{
  "n_layer": 9,
  "d_model": 192,
  "n_experts": 24,
  "experts_per_token": 2,
  "d_expert": 224,
  "d_shared_expert": 0,
  "activation": "geglu",
  "moe_layers": [0, 1, 2, 3, 4, 5, 6, 7, 8],
  "router_score": "softmax",
  "normalize_top_k": true,
  "routed_scale": 1.0,
  "balance_loss": 0.000752,
  "balance_bias": true,
  "router_z_loss": 0.001,
  "init_std_router": 0.0157,
  "lr_router": 0.00133,
  "vocab_size": 16384,
  "norm": "rmsnorm",
  "norm_eps": 1e-05,
  "tie_embeddings": "early",
  "optimizer": "adamw",
  "lr": 0.00188,
  "beta1": 0.95,
  "beta2": 0.99,
  "grad_clip": 2.0,
  "batch_tokens": 65536,
  "seq_len": 768,
  "train_tokens": 367200000,
  "steps": 5604,
  "dataset": "wikipedia_en"
}
Below are experts of layer 2 (counted from 0) of a mixture-of-experts language model. Rows are named router (the router's row for the expert), gate (a neuron's input weights, with its number), up (a neuron's input weights, with its number) and show model dimensions 0-191. Each number is 128 + 32 x the weight over its row's rms, rounded and kept within 0 to 255. Numbers have three digits each.
Before each expert's rows: a language model's description of what the expert responds to; "comes after" lists some tokens at least twice as common just before its tokens as in all text. This comes from a sample of Wikipedia text that the model never trained on. Tokens count by the router's weight.

# expert 20
It responds to: Common nouns after determiners. Nouns for places, works and groups after the, a or his, such as room, film, school, building, song, language.
comes after: " the", " a", " The", " his", "'s", " her"
router:112078004217103095071117119194150145057153119056106139160102148138107117096138139107137060145151130120100066194121158123131112095103132114154104118122112120096112109122099142127222113122197156111114121150165095144159111120179117063138149099182128126136138142127101122138130132086104105093110125194100135121182119151133158134171125153206114128091136143119113146072111163221172117096162102131141087116162174149125140138125134084090162081153161135151169141123169172096084090102163106137107127152134151142093158154139120129145121119152071137135131158110099089185117125160082125129
gate0:130121116119076086156115121141143132109191184140138142126076178114042073103134166121092086145156103132129135086122105137053115149163132154112145123106166079121119105109222214179156138121136127158146104124132114092138130157134160127122122131180162110122139101138152060143162121131163126090127110161156140128116135188069168118099104112133171215144113127135115079181123126168149157080092121112126126147107167088117103096061149162054116150171143133096119148107135168074143127130048133120093144138105150143180115106155159118143073081187116153099135087142137158195169130164179068120
up0:111120183161089132150165159120136176098139176145136147131120096129064100132082140135112168141129126174106079107117110142100104163098126101133059113107168101179120171119155124092179094155091115169159110129147076104158142175124154124109113145208124110114141143203115076165136077125141151102163131116167160134111120153101172144106122114131176167112074103097124084139119086101201034160086121138133129199138099111101180113069136217065146132117096116114116164100064103118163136116121142120137183115065135096205137112095184087177130088140140123122148067141138107113097110137112115158

# expert 6
It responds to: Of and the. Function words such as of, the, The, between, all, often after a noun or line start, as in Minister of Economy.
comes after: "\n", " of", " part", " one", " at", "."
router:109146082169161068109200131152188190045177143028091146115108147157077123108112128097107100151132151092136083175179120100110081066154130134149120101146118072133096108138119140147150105139173147125084104131114099132128087110137093075165136109181126191141171107122099107104137152076144133106118113156110105150151151119159137125159136191161123150118123180140092148092093154132131135083167131112150084082166170153104058131145146091125100112156170079130184127096177139070068132097148109115085137161163183163091162088152091077156169100138135108133088106100086103175123104136091122126
gate0:158081098139175055132170140175165133077106218148103135110110121115103129082136166107125097183185120156127081171152170059121161177096096107178133122125136144112110087098064087221151076081123123101169106100081126161131124133124094113155178106111134140112128140107125137091110142092144100110080084141121151121128035115145159188091141142098131109149205160109178121150124126141167119130142088116089099102103079156096127133087121106152110112098132148146128092158139127127173157101134118151138094141122195161193124176076122074179131117130105124180124108108137118163091100119045129115
up0:121149144159076168111095056083125100122149088055152088164118092109131107128107123099156114055119139115092081101171133179183115168138142164094128156118193168137183104118157128113121113120196078163098144110170073122154123173110156110107141133150087129134149113105126107147098175171126164150174134166075070132121090102133159096139104156090119201112082143102118161071139162124145139145154149120136136102161126118117087123117191138123155186118137113113088165080088087147073134111113168088122160095111090148080151099144124170088104126146127109033174145197176128116166138135189152179

# expert 13
It responds to: Line breaks after headings. Line breaks ending lines, especially right after section headings or table rows, plus paragraph breaks and a few heading-start tokens.
comes after: "\n", " |", ".", "===", " ==", "=="
router:120102066151180113076139068129176183081157169067103131163112132152110142094153101099106105164144136094082101160153117097104080102103120160137094119167086121153128091146088131157171119120183140127123097148098083110121103083195108044152166127165129171172159134147127128112126146094133131100150109183109155108174177121132134154165102175118137142120125185153087138074115142205130142082160139143133081083177139157127124131143144091059163091190177100156135147099164152090085114119130118116099128154111192196110197108131092130176112080179131097153145150074107096136137138190120101126
gate0:081162126136130132151115102077124117090205114155148161153076092046134134147143080146128116211089140161130081085103125099148158103084139132134084109177122097128122090148144172134080153172121135131165121098179137154117139125112076070119126201168116109150168133126106143098112080071197112124129105130165106089122134180132135112116206088104093216111141098138073121152091135132134060099155130107119138145105146149098129114134094099068119105155150160153117110118138129134128168175089102138053156124170138191149111124075086074095128105117118116190126096121133124098102199170066151127
up0:139161139175135182130114118092134077142214142102128180147109107115194104138096053116120115142129132149134103065078134050142156129128145063151123072134136141144124118103111064138128142140077107133113165020131121183118131148103082072169185148149131043121054121077121151078131123153118127102088126099105127102124121063119095148142138152113102104162115125143152157124130117131145146146171201114110136121116139143091119180115116118162113147181097093126115145078161123103112188140054136078110116134189094134082140136091115130114110175109158172167179093159144144129144182095098101122

# expert 9
It responds to: Header and list labels. Words starting list items, infobox fields and headings, such as Family:, Preceded by, new, more, plus German ist.
comes after: "\n", "-", "|", " a", ".", " was"
router:144102000157159155069135072116153126106149162079096149136095153123076087113147107099090088156116107101105086181204108125128084112101171149136112104150125100126084088154124147142143106121171144124081093153077090116131097084161089105146158146173151174173149100138093128145134163086131104097121146151105131120172111129188146164164165182165068138107092161127114144125131190193157149096149137083143078098145142117062143139160095092124175074153179094172124145097190147100078098112179135144107121153123180182102147106150131119153116097146095078116123141100080110166117119115118126155
gate0:126072177153109122111119179127166160084132147145130109145148184147091134125100116128132067131127130085146181104158102138134084057161138158170089120101152189085145157139061166074115153137177245088097120129109102095162123057146152115114095146143104172144141157119095130143128067094116111092121116135156183130174141143222202157105136069165143082084123086134100102119131154137121097113115136195148131087183162079126149193123122105085159104112097129119128103167157126121121150154146104146113146170122148081124108115134105134194152126140132122078122101119091139089119049111103172129
up0:145120151149136100141141193160148177085118087171080089169133144101194118165108118121123053159077086086155167128120102116108119082140134150148150162120107089060193135123148078148115213179093140115104098074080193056132141080129154090139121142117189181128147155161085119179118134124118152064198147135132125184145118121130102149133165121164088108100116130122089088123122095153123112169141095137128143103133137131116133096150151090107179197134109110064160114134104104132156098114182092089145121153102184140115178118123140131149194153063120149090148093156113146135158114119193176128